Below are experts of layer 4 (counted from 0) of a mixture-of-experts language model. Rows are named router (the router's row for the expert), gate (a neuron's input weights, with its number), up (a neuron's input weights, with its number) and show model dimensions 0-127. Each number is 50 + 12 x the weight over its row's rms, rounded and kept within 0 to 99.
Before each expert's rows: "mostly gets" lists some tokens that are sent to it at least half of the time; "gets" lists some tokens that make up at least twice as much of what it gets as of all text. This comes from a sample of Wikipedia text that the model never trained on. Tokens count by the router's weight.

# expert 10
mostly gets: " who", " —;", " Re", " sc", " Sch", " dep"
gets: " |", " S", "h", "|", "le", "c"
router:61 66 40 35 35 65 37 50 73 47 50 52 50 57 66 48 46 38 37 36 61 55 51 46 44 45 37 28 46 28 58 59 38 50 59 38 58 61 36 71 64 51 52 41 51 59 55 63 38 58 60 54 58 57 50 69 37 53 40 63 35 45 61 47 33 68 27 39 58 39 48 43 58 54 14 58 75 47 46 57 40 39 67 41 40 36 53 48 52 51 72 60 51 31 48 49 73 36 46 68 46 51 49 50 33 55 55 37 31 44 61 41 45 44 71 44 76 75 65 38 43 33 58 61 52 58 28 44
gate7:44 66 39 43 40 37 56 40 66 71 36 37 40 36 43 64 42 41 56 52 57 45 50 44 46 43 42 33 71 46 61 49 38 61 31 59 32 46 53 55 44 69 19 58 36 42 43 43 41 49 51 66 70 58 66 42 55 43 60 48 51 64 42 51 58 40 36 41 49 43 47 23 64 47 47 60 68 53 66 47 62 39 86 42 65 53 49 46 71 43 58 54 59 43 48 35 49 67 38 61 52 28 24 62 58 42 24 50 74 49 33 41 40 44 43 47 69 61 57 30 55 31 59 44 57 50 50 55
up7:63 57 52 71 60 57 22 82 46 57 62 64 57 58 30 46 57 56 41 32 46 83 69 46 62 72 64 64 39 46 25 69 70 21 61 68 33 59 48 53 37 34 53 49 46 57 38 52 69 51 53 53 49 55 49 46 62 72 70 47 45 45 47 52 59 48 59 33 62 38 28 60 55 29 62 36 58 49 50 39 66 62 47 46 46 60 55 56 46 50 53 56 58 61 47 36 38 44 46 57 46 50 41 54 37 42 60 38 55 52 60 62 60 43 38 58 19 41 53 61 45 59 47 37 45 40 41 37
gate8:60 48 45 50 61 60 61 39 44 45 45 53 53 66 47 46 40 39 44 70 78 61 63 35 57 51 66 43 43 49 41 57 42 56 63 66 43 41 65 54 27 50 43 42 54 45 30 47 64 55 47 45 45 43 41 46 43 49 57 40 34 64 49 51 38 53 62 54 33 25 70 57 50 35 49 61 55 53 39 34 56 41 57 39 44 46 68 49 36 47 48 23 49 54 74 37 39 26 37 46 39 51 66 71 48 41 39 58 50 44 21 60 61 75 43 41 22 29 56 52 21 46 54 42 58 46 82 54
up8:53 40 38 39 35 67 54 59 58 53 48 54 38 57 40 52 54 49 50 44 71 39 55 48 57 56 43 29 50 50 55 48 47 47 32 41 56 59 58 65 37 56 62 44 29 56 74 49 35 27 65 57 34 46 58 36 48 46 22 58 21 59 48 43 35 47 38 58 49 47 43 52 35 62 42 38 42 38 60 59 31 57 67 30 55 32 59 48 61 48 39 73 41 40 45 63 46 27 61 45 59 73 69 49 73 81 58 23 62 58 37 42 70 26 46 52 37 54 56 44 56 52 55 55 39 45 58 48
gate9:59 59 38 54 74 52 68 64 55 55 45 43 57 42 39 53 43 52 50 50 61 70 27 39 47 35 61 49 50 50 44 46 45 48 32 55 39 66 51 53 60 47 52 54 42 33 57 55 49 82 58 57 50 37 62 41 72 69 41 57 48 52 34 43 55 45 46 60 55 50 46 37 63 41 60 52 55 22 35 47 39 46 57 17 51 65 56 66 33 59 33 57 68 49 62 57 24 46 45 66 88 54 36 52 63 56 67 39 37 65 50 58 53 62 44 43 62 49 47 45 61 56 64 20 59 30 53 35
up9:57 41 69 67 41 46 59 54 43 54 41 63 52 61 60 45 44 47 61 35 53 45 44 74 52 70 49 32 33 58 23 60 66 53 39 77 60 52 52 66 54 48 30 39 47 60 45 30 75 50 52 50 47 43 25 60 52 49 50 57 57 40 53 43 50 49 42 44 47 47 40 30 53 35 36 51 80 61 58 32 61 62 45 55 47 41 57 50 44 31 23 40 49 27 42 44 55 64 24 48 39 41 35 48 25 55 35 27 67 36 59 41 60 51 49 36 44 50 62 26 44 51 58 33 53 43 62 54
gate10:37 64 60 46 49 43 35 58 62 68 35 52 42 70 59 67 41 33 45 43 75 44 46 28 39 50 44 39 59 68 54 61 68 57 42 34 74 29 69 54 51 51 53 51 47 49 44 55 48 60 42 42 54 45 39 62 15 42 54 54 62 35 59 46 51 53 58 45 35 51 58 50 22 51 45 41 49 46 63 47 58 50 40 37 37 45 59 59 54 51 43 31 54 52 51 33 56 45 46 52 57 21 61 36 34 22 57 28 65 60 54 51 40 31 30 33 48 34 61 58 56 51 76 51 57 47 46 78
up10:30 41 55 55 44 72 53 54 47 38 32 51 50 53 38 60 54 62 46 23 19 44 57 69 57 65 42 54 36 46 35 53 62 56 51 60 48 42 43 54 53 36 64 57 67 57 41 29 63 67 60 56 59 40 57 60 72 61 37 39 47 52 53 30 50 66 59 53 35 71 52 51 51 55 50 64 52 61 44 63 65 47 53 63 54 65 27 37 59 44 60 38 52 26 49 43 53 53 23 45 57 56 52 55 63 38 35 42 37 62 36 70 58 52 36 32 42 34 54 61 25 58 31 24 61 64 41 37
gate11:51 42 49 46 54 67 67 38 48 38 36 65 42 34 44 55 49 39 62 56 50 38 40 33 51 45 53 42 43 50 57 56 56 54 53 48 42 53 45 63 66 71 53 33 22 39 39 44 20 57 46 68 29 59 50 44 50 10 32 44 55 58 43 65 40 54 50 60 46 26 66 54 36 41 59 46 52 39 72 66 58 38 54 54 26 28 56 51 53 50 48 36 21 43 32 24 44 38 46 59 42 47 49 69 63 35 27 58 45 37 39 51 37 54 64 38 53 37 34 46 50 43 58 43 60 57 53 54
up11:26 61 51 54 42 29 43 32 58 66 41 47 33 29 56 45 55 50 63 61 49 38 47 40 53 43 45 70 55 36 41 70 54 26 63 45 62 53 59 49 50 62 71 44 38 43 50 45 43 50 42 57 53 53 55 41 57 28 34 42 36 72 74 51 67 35 32 55 34 29 63 70 31 52 42 76 46 70 67 44 52 38 26 58 48 37 49 49 50 49 31 42 35 58 53 45 59 51 60 47 61 44 54 61 67 40 43 60 36 61 56 58 41 31 34 36 40 59 34 54 26 61 63 62 41 56 45 44
gate12:53 46 49 53 42 35 47 44 47 46 55 54 58 49 48 57 42 13 54 51 85 26 63 33 38 49 41 17 61 44 67 59 35 76 31 48 60 48 46 71 51 72 33 59 39 50 37 51 31 55 50 53 55 34 67 58 26 56 51 55 72 47 60 62 57 55 45 52 56 59 69 59 58 42 52 65 49 41 42 40 56 42 81 33 48 37 56 38 51 35 59 53 43 42 66 35 51 47 41 50 52 37 46 60 64 55 41 41 45 45 56 34 59 39 40 37 34 46 70 43 56 51 62 52 67 51 67 58
up12:52 56 36 59 57 51 33 51 40 52 58 51 57 82 49 56 58 36 37 63 70 56 44 30 32 69 41 44 46 71 53 44 37 61 38 39 28 51 52 52 43 66 31 64 57 40 37 55 33 56 51 64 59 57 56 51 49 65 41 53 76 47 62 60 32 34 50 53 51 27 50 38 64 58 54 49 52 56 55 67 38 44 60 37 56 46 51 46 57 57 62 49 61 27 59 30 82 45 73 49 54 61 59 33 50 67 43 43 42 78 53 65 56 47 42 55 50 52 68 32 64 51 48 56 66 52 35 77

# expert 7
mostly gets: " d", ".", "==\n", ".\n\n", ").", "-"
gets: ".", "-", ".\n\n", "==", " The", " d"
router:67 51 31 41 41 66 33 63 51 52 72 50 41 49 50 47 55 47 41 23 54 47 42 48 49 65 66 53 37 24 61 59 48 16 61 35 65 51 28 48 45 49 60 30 37 78 48 52 63 48 47 34 48 36 32 71 50 47 34 72 59 51 50 55 35 62 16 63 63 33 52 74 58 43 34 47 63 48 31 50 67 60 60 43 48 47 26 44 48 63 45 52 67 53 60 53 53 31 53 53 38 44 63 56 39 57 61 47 54 46 51 40 47 41 48 44 58 59 58 58 61 35 50 60 47 52 40 61
gate7:73 54 40 59 49 43 68 73 47 39 49 53 21 68 56 45 43 62 63 48 62 37 52 20 71 64 59 69 39 56 52 68 51 32 66 62 59 37 55 49 52 56 52 51 37 41 56 46 53 59 38 48 46 40 53 51 28 49 38 45 50 56 65 53 30 46 53 56 53 11 58 65 73 62 51 54 38 19 58 29 45 47 67 50 49 61 64 63 19 55 45 61 36 59 44 41 45 76 44 55 50 48 54 58 61 65 31 36 44 35 42 50 50 56 59 45 57 58 50 53 41 41 54 53 55 45 55 60
up7:27 62 53 54 65 37 50 59 48 41 54 47 69 49 16 47 40 63 40 44 36 48 25 52 44 38 56 44 44 64 62 57 35 51 28 49 43 43 66 42 53 42 67 56 56 51 40 61 66 42 62 63 67 44 48 65 42 53 62 66 40 38 31 47 49 54 41 43 47 67 39 54 67 45 35 51 61 39 60 40 46 74 49 60 35 51 22 49 54 45 53 48 40 51 42 54 55 38 73 56 45 40 61 19 56 38 47 76 67 54 40 69 52 62 62 73 51 55 51 43 60 32 50 62 70 57 27 59
gate8:43 43 30 56 71 39 51 43 44 38 58 48 42 58 58 78 40 46 42 45 66 48 48 49 84 45 68 67 66 42 57 58 44 64 26 79 54 50 49 43 75 58 44 35 73 60 55 41 52 54 75 52 50 50 37 54 54 52 57 55 71 47 72 45 34 48 39 66 43 38 22 64 46 59 37 63 54 38 53 28 55 40 59 44 57 53 48 31 47 57 68 69 67 52 61 46 45 58 41 48 44 31 49 43 64 52 39 46 58 53 47 57 46 60 58 37 53 68 27 60 51 60 61 59 32 33 56 52
up8:51 41 49 48 52 33 36 58 57 56 43 46 46 28 38 47 71 57 53 40 46 49 69 31 64 50 57 55 61 42 37 34 52 41 31 61 58 57 46 51 50 60 46 35 62 60 59 39 65 69 64 61 60 36 43 29 51 49 81 43 44 60 60 49 51 54 58 42 45 69 21 56 58 83 50 68 39 38 56 54 44 49 44 20 48 45 75 52 69 53 58 68 54 38 50 78 54 45 55 40 54 59 32 58 46 49 27 43 35 52 42 50 60 55 39 41 35 61 25 58 41 61 59 65 52 35 62 40
gate9:48 51 49 31 70 39 26 08 52 58 45 52 43 45 67 54 62 50 61 62 31 32 29 42 60 61 42 47 53 42 48 48 56 62 45 56 46 50 43 52 57 53 50 32 42 32 63 58 62 68 45 69 51 47 62 44 49 57 43 46 33 63 49 45 47 60 52 53 30 29 59 46 49 50 48 49 65 41 29 63 64 39 51 53 54 47 59 38 46 54 57 38 53 70 57 51 77 39 43 60 51 50 62 34 22 33 29 54 46 30 46 65 28 54 60 57 41 42 40 34 21 45 73 49 39 44 49 63
up9:47 34 66 51 71 23 39 41 51 70 35 78 39 64 50 59 63 35 51 48 37 45 64 78 65 37 57 46 32 59 49 30 37 54 48 50 39 56 50 46 60 32 41 61 50 39 38 42 58 45 46 65 37 47 45 44 69 36 58 71 55 36 50 49 60 36 57 49 51 28 31 37 51 58 49 60 52 50 65 53 56 66 55 41 67 67 52 24 44 50 40 37 63 46 51 45 63 25 41 42 43 43 33 53 23 45 53 45 58 65 51 73 38 44 38 52 39 45 58 43 25 50 45 41 38 49 40 34
gate10:51 68 36 44 50 45 62 30 57 43 58 73 52 76 50 59 51 44 59 42 60 36 72 52 67 53 54 52 42 40 58 51 59 60 47 39 46 46 33 78 44 54 55 60 51 53 49 51 56 60 60 63 41 45 53 43 65 54 44 41 57 65 38 53 32 33 50 55 26 52 32 41 40 55 44 33 57 12 51 54 43 54 34 46 25 54 53 32 37 46 45 42 59 27 52 55 55 70 32 33 72 49 33 44 55 33 46 48 24 49 46 56 36 48 36 62 25 38 65 60 54 56 50 40 27 47 35 49
up10:44 33 51 68 42 34 46 64 53 45 40 47 47 19 49 38 66 51 37 39 41 52 54 65 40 40 54 59 41 39 48 43 43 52 48 56 49 55 41 44 38 48 41 47 49 58 64 40 59 60 69 22 53 51 35 14 57 59 52 41 52 54 79 65 43 60 63 42 50 33 27 61 70 47 50 57 25 35 53 41 64 32 41 33 70 52 54 62 47 60 56 51 41 60 64 57 40 46 75 48 52 41 56 58 49 67 50 42 70 61 27 43 65 65 34 50 45 64 42 46 42 61 44 59 72 32 60 60
gate11:31 43 49 47 40 42 53 39 65 62 40 34 42 45 49 63 32 58 44 48 53 62 46 49 56 42 37 38 41 39 37 43 53 32 59 24 45 36 46 42 58 68 58 43 52 42 44 46 32 44 46 46 35 73 64 38 60 38 46 49 35 46 54 57 60 50 39 58 57 28 43 15 50 34 47 71 38 53 70 65 45 46 51 53 40 55 57 48 65 61 59 35 41 56 49 42 36 23 51 68 28 56 37 57 53 46 59 60 65 46 21 46 41 65 21 45 58 37 68 54 55 25 39 61 64 59 44 66
up11:46 48 31 64 29 77 54 46 49 41 59 35 51 40 60 51 31 47 46 59 31 48 26 50 43 51 42 42 58 53 32 50 59 40 54 40 66 43 39 60 67 54 32 58 48 43 29 50 37 54 50 70 46 54 48 51 50 24 70 55 55 39 70 64 48 43 60 52 58 54 35 75 50 60 58 74 68 52 38 80 34 43 60 62 56 39 56 54 37 39 72 40 42 44 53 49 58 33 54 45 42 43 61 63 28 52 73 31 47 67 65 51 45 53 42 29 46 39 41 42 38 62 52 41 55 58 72 42
gate12:51 55 53 53 57 56 34 52 39 48 54 32 59 56 30 71 49 34 34 31 46 51 61 58 58 66 51 55 77 49 43 47 64 67 29 46 51 58 50 58 37 39 50 55 59 51 44 55 46 62 39 48 44 53 30 59 42 74 45 36 62 57 36 32 43 63 45 42 62 50 40 39 57 60 51 50 35 61 41 29 55 61 29 62 59 46 53 68 57 33 63 52 60 36 53 62 32 66 76 34 49 37 50 39 37 63 48 59 55 53 38 74 28 64 35 38 57 60 61 62 63 63 85 42 67 40 59 51
up12:44 56 41 57 65 42 72 58 43 28 53 46 70 58 47 46 36 41 43 46 47 44 37 57 35 54 71 69 44 50 35 60 41 40 51 67 47 31 50 20 36 35 33 64 33 49 71 48 61 17 67 58 47 36 50 67 46 40 50 62 56 58 43 73 38 37 44 67 61 38 65 68 59 48 51 50 51 49 36 65 46 39 46 58 38 42 48 45 43 42 16 69 76 47 58 46 56 56 41 59 61 59 53 44 39 56 45 59 57 60 59 43 66 28 44 50 42 36 57 50 29 54 50 40 43 63 63 53

# expert 1
mostly gets: " Al", "iz", " B", " Z", "az", "z"
gets: " the", " B", "5", "3", " N", " K"
router:58 42 45 24 29 56 52 60 52 54 70 63 29 56 61 36 59 61 53 24 54 68 42 50 57 51 47 44 33 42 51 63 36 23 56 40 42 56 31 71 41 50 57 39 34 66 63 60 40 34 49 49 55 53 52 52 53 59 46 45 52 53 51 66 44 71 31 50 58 29 40 68 69 61 22 25 55 47 54 48 32 56 51 49 51 35 38 56 51 60 51 67 47 70 36 64 64 36 56 44 38 47 65 54 37 74 69 40 47 64 52 50 39 32 61 42 57 63 54 46 53 45 37 59 34 45 33 61
gate7:42 68 45 66 62 48 47 41 41 48 60 24 47 52 47 58 41 42 61 59 28 73 42 68 42 58 65 55 48 64 23 66 49 64 45 48 56 57 67 16 31 24 27 52 65 40 31 50 52 58 48 63 57 40 62 48 56 41 40 50 44 45 42 33 60 58 52 52 58 45 38 43 31 33 53 57 56 44 51 56 42 48 58 67 53 64 46 51 18 51 52 45 73 54 43 41 28 65 49 63 71 44 53 53 50 22 52 49 44 62 58 53 55 62 41 31 44 53 48 53 40 66 56 34 57 43 75 57
up7:68 37 66 52 71 60 58 63 64 67 44 62 45 43 48 52 44 43 55 49 49 45 36 40 63 66 58 54 59 36 59 40 59 65 66 47 76 54 53 44 51 36 41 64 55 42 40 43 47 47 33 57 43 62 50 41 73 45 61 70 27 29 14 52 53 26 45 47 44 46 44 47 64 72 43 50 51 56 44 37 69 73 50 80 61 59 64 49 70 74 29 46 64 43 42 59 44 45 53 55 42 64 37 67 62 48 48 56 46 52 29 36 56 53 46 43 70 29 42 55 50 46 39 45 49 52 58 46
gate8:42 66 48 51 59 75 59 30 50 36 64 42 51 63 52 40 43 31 61 46 47 46 35 47 55 50 47 67 41 75 31 61 61 44 45 56 40 56 49 66 52 31 43 47 48 51 58 68 56 52 56 27 27 57 64 59 45 52 38 47 61 53 55 45 69 39 49 31 49 60 62 67 36 57 54 73 49 34 57 43 37 76 41 49 38 39 53 45 45 59 55 27 62 35 47 38 45 50 48 54 62 60 43 68 40 36 26 38 45 55 53 36 44 48 38 90 24 52 43 44 40 54 54 27 33 59 50 34
up8:37 68 28 39 49 36 56 52 48 29 63 61 50 48 52 56 44 50 49 48 56 62 45 33 38 48 48 66 48 58 53 44 54 45 43 77 50 59 62 65 63 50 56 46 41 58 62 51 52 62 54 46 56 58 54 56 40 57 57 44 50 60 70 49 43 25 55 39 53 72 76 76 45 61 49 57 44 56 47 35 43 45 68 31 52 29 43 49 48 57 61 48 72 52 58 52 59 36 72 41 52 21 65 51 54 64 37 41 52 66 38 62 39 28 61 63 31 57 69 65 47 39 82 36 45 46 76 68
gate9:62 54 49 34 38 41 57 41 25 45 55 54 49 38 60 43 54 22 54 77 71 40 28 64 60 58 57 53 68 65 56 50 66 50 68 50 48 46 58 76 60 57 58 35 33 48 49 34 43 72 33 41 31 58 75 59 51 74 42 46 71 49 55 40 43 30 61 58 46 66 49 64 41 44 64 37 47 39 59 58 33 59 53 45 47 43 73 59 55 55 28 37 38 44 42 21 63 36 40 50 41 52 50 63 57 32 35 38 50 52 41 36 54 59 42 53 61 65 44 60 43 54 51 36 36 57 54 49
up9:67 37 45 43 63 59 59 48 47 49 49 46 45 49 59 53 29 35 62 59 45 74 42 64 47 59 55 52 33 53 49 40 68 41 47 56 49 67 42 35 73 75 57 54 46 43 62 47 60 44 54 58 45 53 68 34 70 33 58 57 51 42 27 21 45 32 38 50 37 58 57 36 37 44 61 58 46 34 17 47 52 47 37 51 30 46 42 59 68 48 62 47 26 58 54 43 44 17 49 66 53 42 66 62 47 60 37 58 53 46 45 53 30 70 19 57 59 62 49 43 65 43 45 53 44 46 42 37
gate10:36 63 51 63 44 47 68 46 82 56 32 51 26 40 46 58 66 46 52 60 55 48 45 29 40 37 59 47 50 30 51 18 36 36 42 78 49 46 55 43 37 52 54 28 37 56 53 44 34 57 47 66 49 64 47 31 44 62 62 53 21 65 39 30 46 69 48 53 54 55 35 47 36 55 60 55 61 59 71 45 75 54 46 52 55 61 49 41 58 48 52 47 41 63 64 42 60 36 45 29 58 42 28 55 70 61 52 60 55 47 63 47 71 69 64 44 62 39 55 56 40 45 45 65 49 44 40 41
up10:41 57 46 39 62 41 38 69 28 81 67 71 42 78 39 47 54 55 35 50 74 64 52 46 47 32 68 49 47 58 49 36 33 50 53 65 48 73 33 33 59 50 48 54 64 54 40 49 50 49 45 40 61 70 57 47 67 48 79 63 47 36 59 48 69 54 28 35 67 58 51 43 51 61 54 62 53 60 48 39 60 49 36 60 53 53 53 25 56 48 50 25 45 50 37 40 37 59 76 37 32 49 52 44 64 29 61 66 57 66 57 51 34 44 34 49 54 50 45 48 59 64 59 49 48 45 43 61
gate11:41 46 46 68 56 48 43 44 45 38 44 70 40 49 24 64 36 51 65 42 45 39 55 32 52 56 54 61 48 36 68 68 40 27 33 41 56 52 59 50 50 52 56 43 25 29 36 52 63 52 40 49 42 48 33 64 24 51 54 53 54 56 58 46 68 50 51 46 48 41 46 44 62 48 43 39 35 35 57 65 61 43 35 64 14 41 57 70 29 60 48 67 65 47 60 53 34 47 48 31 57 36 47 41 80 46 22 52 23 51 48 37 45 55 48 55 69 36 32 46 50 57 59 50 45 37 58 58
up11:60 37 59 47 59 43 63 57 43 57 51 66 32 68 42 60 52 65 67 54 66 57 58 42 63 27 48 36 53 51 50 47 59 54 66 56 63 36 41 82 65 56 59 64 64 66 57 66 51 72 36 42 44 57 63 39 59 48 48 50 55 41 86 40 58 63 69 68 43 51 67 71 50 44 55 64 36 66 64 79 44 61 45 68 42 77 60 41 43 68 52 58 64 56 44 54 47 62 46 54 54 55 31 69 41 54 53 59 51 54 54 46 53 43 47 52 30 74 53 43 61 49 37 45 51 75 51 48
gate12:38 45 65 56 56 47 56 58 47 28 34 52 37 50 29 50 56 58 57 36 33 69 41 49 43 45 41 59 65 50 54 68 54 33 31 66 54 19 61 39 30 34 54 46 74 58 52 43 41 58 58 46 42 25 42 57 56 54 50 60 69 36 53 52 36 52 66 39 65 56 29 55 61 45 54 36 32 46 74 47 78 52 57 63 72 64 42 52 42 34 38 43 47 66 54 51 38 47 71 37 53 48 37 51 32 38 54 56 73 37 48 58 58 42 28 62 48 43 42 73 51 68 39 53 46 52 45 34
up12:38 48 48 39 57 85 51 64 49 62 53 62 55 58 40 29 58 34 32 42 40 55 63 50 45 47 38 62 55 56 38 19 50 62 44 46 54 45 36 12 62 60 52 56 46 52 41 54 50 37 57 43 58 60 50 44 53 51 74 47 61 48 57 57 50 63 38 49 63 32 27 50 61 81 47 46 46 48 52 24 62 44 45 46 64 57 39 57 61 48 77 50 71 45 54 58 49 45 49 39 46 72 41 54 39 49 56 27 31 52 59 67 35 31 60 62 60 64 57 66 57 64 39 38 38 39 55 60

# expert 3
mostly gets: " l", " go", " cl", " II", " due", " be"
gets: ":", "\n", "2", "1", "-", "0"
router:44 46 68 89 70 38 61 31 33 41 47 48 73 46 42 66 47 58 47 79 41 47 57 55 49 38 51 54 58 56 43 40 52 54 29 56 46 52 51 51 52 45 34 52 68 41 48 62 65 43 49 54 30 44 52 51 52 40 77 51 54 73 27 43 57 43 63 60 41 67 49 42 29 46 65 58 45 41 60 42 55 47 39 40 35 50 41 44 45 11 43 29 36 56 45 50 37 51 46 37 61 60 30 44 49 33 38 74 48 55 69 60 55 61 43 59 42 34 41 61 42 43 41 42 66 44 60 50
gate7:56 48 69 28 66 65 40 57 47 52 20 61 43 51 63 59 54 58 38 52 30 42 50 49 55 62 57 51 52 48 39 63 43 77 52 48 43 48 33 44 64 38 48 55 42 60 56 57 68 58 76 67 53 47 47 56 47 33 64 49 37 31 56 56 61 46 43 61 69 66 36 40 50 73 41 53 54 52 66 42 66 55 59 57 47 58 56 44 56 49 41 37 40 54 07 67 47 44 32 44 68 59 38 39 44 45 66 43 46 25 36 58 60 53 45 38 58 55 36 57 49 73 54 19 55 68 57 51
up7:60 63 44 50 72 45 62 35 62 48 41 37 55 55 45 55 61 46 63 50 38 49 48 60 58 49 20 68 44 60 24 42 36 55 20 38 35 52 52 38 27 40 54 56 58 36 59 51 50 70 41 65 66 33 53 58 50 43 40 48 30 38 38 34 77 54 51 65 37 45 52 45 44 24 35 36 64 48 62 26 45 36 41 40 63 59 32 58 44 45 45 48 54 48 37 53 50 60 56 28 48 50 47 65 41 61 61 44 44 56 31 68 33 65 45 47 64 51 28 51 46 55 65 73 45 61 56 67
gate8:56 55 40 55 57 35 59 33 49 46 69 36 63 37 39 57 44 38 46 48 48 50 55 40 54 43 38 53 78 70 55 69 72 53 48 43 49 48 41 52 72 47 43 67 75 46 55 61 46 69 43 53 47 57 47 46 42 56 53 52 63 69 44 39 40 65 38 65 45 58 56 46 40 74 66 72 36 50 21 60 46 59 46 53 48 32 72 38 62 58 32 57 53 45 53 76 60 60 54 60 50 51 73 52 43 50 22 66 38 68 39 80 36 46 50 56 44 68 52 29 45 47 66 35 41 48 52 51
up8:44 67 59 61 54 27 69 39 59 50 66 51 67 75 67 59 52 35 50 40 48 47 51 40 65 34 55 35 54 42 66 50 54 62 49 45 36 15 37 37 31 45 54 67 39 32 50 62 74 55 45 68 48 38 45 43 57 62 51 49 79 59 51 65 51 34 41 50 47 40 40 54 61 56 56 38 59 69 37 43 51 54 46 49 69 52 58 45 55 39 33 47 65 61 53 60 73 55 42 17 52 67 58 57 66 49 42 36 52 62 40 59 24 64 59 65 34 56 58 38 45 45 48 37 46 35 48 47
gate9:62 44 50 53 46 33 31 60 63 37 54 63 48 77 66 48 59 67 60 48 50 44 63 37 37 57 58 50 41 25 41 43 60 44 52 51 83 55 48 63 44 59 53 75 55 62 47 59 33 49 44 26 41 46 53 34 24 34 49 65 34 58 55 44 62 49 44 54 51 29 64 61 46 58 56 59 61 58 47 39 45 43 62 52 35 43 42 64 55 28 59 53 37 63 65 35 58 61 49 51 29 49 36 42 62 52 26 52 41 64 59 46 31 39 54 52 43 50 61 41 42 34 28 69 36 26 51 69
up9:57 52 45 56 52 42 29 44 54 28 61 60 65 53 44 61 62 73 51 71 74 58 54 40 77 50 40 21 27 67 60 54 39 46 56 61 53 70 45 48 48 42 47 55 65 69 48 51 51 43 36 47 34 32 70 57 61 50 45 61 51 38 50 43 59 72 43 59 38 57 57 62 33 50 41 52 72 57 63 46 49 36 65 30 34 22 40 54 52 36 40 66 46 64 45 49 50 66 38 49 38 55 62 33 55 40 50 55 46 66 69 53 59 65 64 53 35 65 47 47 27 36 31 57 44 45 53 61
gate10:42 52 55 57 56 63 56 24 61 44 49 68 45 59 37 50 43 57 56 66 58 49 60 46 45 45 43 62 55 62 60 43 60 57 42 50 36 34 45 44 44 63 35 44 55 10 36 53 43 39 37 40 46 44 58 47 43 59 83 47 65 49 41 47 38 60 50 55 55 49 63 43 41 57 44 57 56 75 48 50 46 33 74 43 39 65 58 62 61 52 18 37 32 45 40 32 24 63 46 24 57 50 39 65 48 50 42 32 44 52 41 43 55 61 22 64 60 60 41 45 53 56 52 60 51 60 80 33
up10:44 49 46 62 67 47 49 38 68 52 53 48 36 57 41 41 56 64 47 72 60 44 77 52 51 48 37 63 43 53 53 59 52 60 57 48 41 49 61 53 50 45 36 24 64 16 32 60 63 36 48 57 59 39 39 58 56 68 82 42 53 60 38 53 62 56 38 39 39 53 68 31 55 31 29 47 49 51 52 45 63 43 74 35 48 60 57 53 59 61 21 28 48 56 42 48 23 66 43 33 42 26 37 64 32 54 42 56 50 46 52 57 53 61 38 53 44 45 44 31 49 50 50 57 50 57 62 24
gate11:53 34 70 77 51 32 48 33 36 56 60 44 46 49 44 42 51 59 53 67 46 53 51 48 50 54 43 49 55 60 40 12 40 70 38 67 29 68 44 67 55 71 47 31 66 49 56 57 40 57 29 59 57 66 44 60 46 71 56 68 42 37 43 54 45 56 53 44 44 53 43 48 54 24 41 57 41 64 45 07 36 60 41 40 48 54 41 40 56 34 63 49 58 53 47 50 55 46 51 35 47 59 58 48 44 30 45 53 43 61 58 38 63 79 33 42 32 47 61 56 31 39 43 62 50 51 44 60
up11:58 35 58 74 51 68 61 51 50 72 61 58 58 68 57 61 60 45 37 47 35 42 51 53 43 65 63 56 47 59 51 62 75 38 60 41 65 43 19 43 52 48 67 40 44 57 65 64 52 38 48 58 34 52 43 50 35 32 46 61 35 32 69 34 56 29 63 62 68 32 51 54 49 51 59 24 32 60 53 65 51 64 54 41 33 39 40 56 40 63 60 56 52 49 42 51 34 54 31 50 45 55 38 25 60 59 44 61 55 76 46 56 34 54 54 47 63 60 35 68 60 61 72 51 41 64 38 46
gate12:35 40 47 88 59 50 41 37 47 62 46 54 54 48 44 54 58 46 56 62 52 37 40 46 56 54 50 62 51 32 48 53 36 44 41 29 44 58 77 45 54 50 29 28 53 64 30 45 34 45 67 53 53 51 52 49 62 38 68 47 41 72 47 67 55 47 66 56 36 57 55 60 48 54 49 45 55 56 45 50 25 61 39 59 44 54 64 26 28 12 45 40 46 45 32 37 45 47 38 61 67 36 47 63 64 45 62 65 32 56 36 55 58 65 75 38 49 51 49 43 46 68 65 34 43 64 50 37
up12:58 47 61 41 69 36 64 52 53 49 42 41 56 34 49 33 59 37 63 42 36 61 63 55 58 60 61 33 30 54 44 44 51 68 74 50 44 57 49 38 49 57 55 55 66 68 53 55 60 67 48 37 38 54 53 44 38 19 55 34 60 47 44 35 39 48 54 47 45 61 32 58 29 36 52 37 63 46 42 71 44 42 49 46 34 51 66 20 37 53 53 38 56 55 55 30 37 49 31 60 65 71 48 22 57 49 21 71 56 66 53 44 64 59 48 39 58 63 49 63 57 66 60 56 51 36 61 38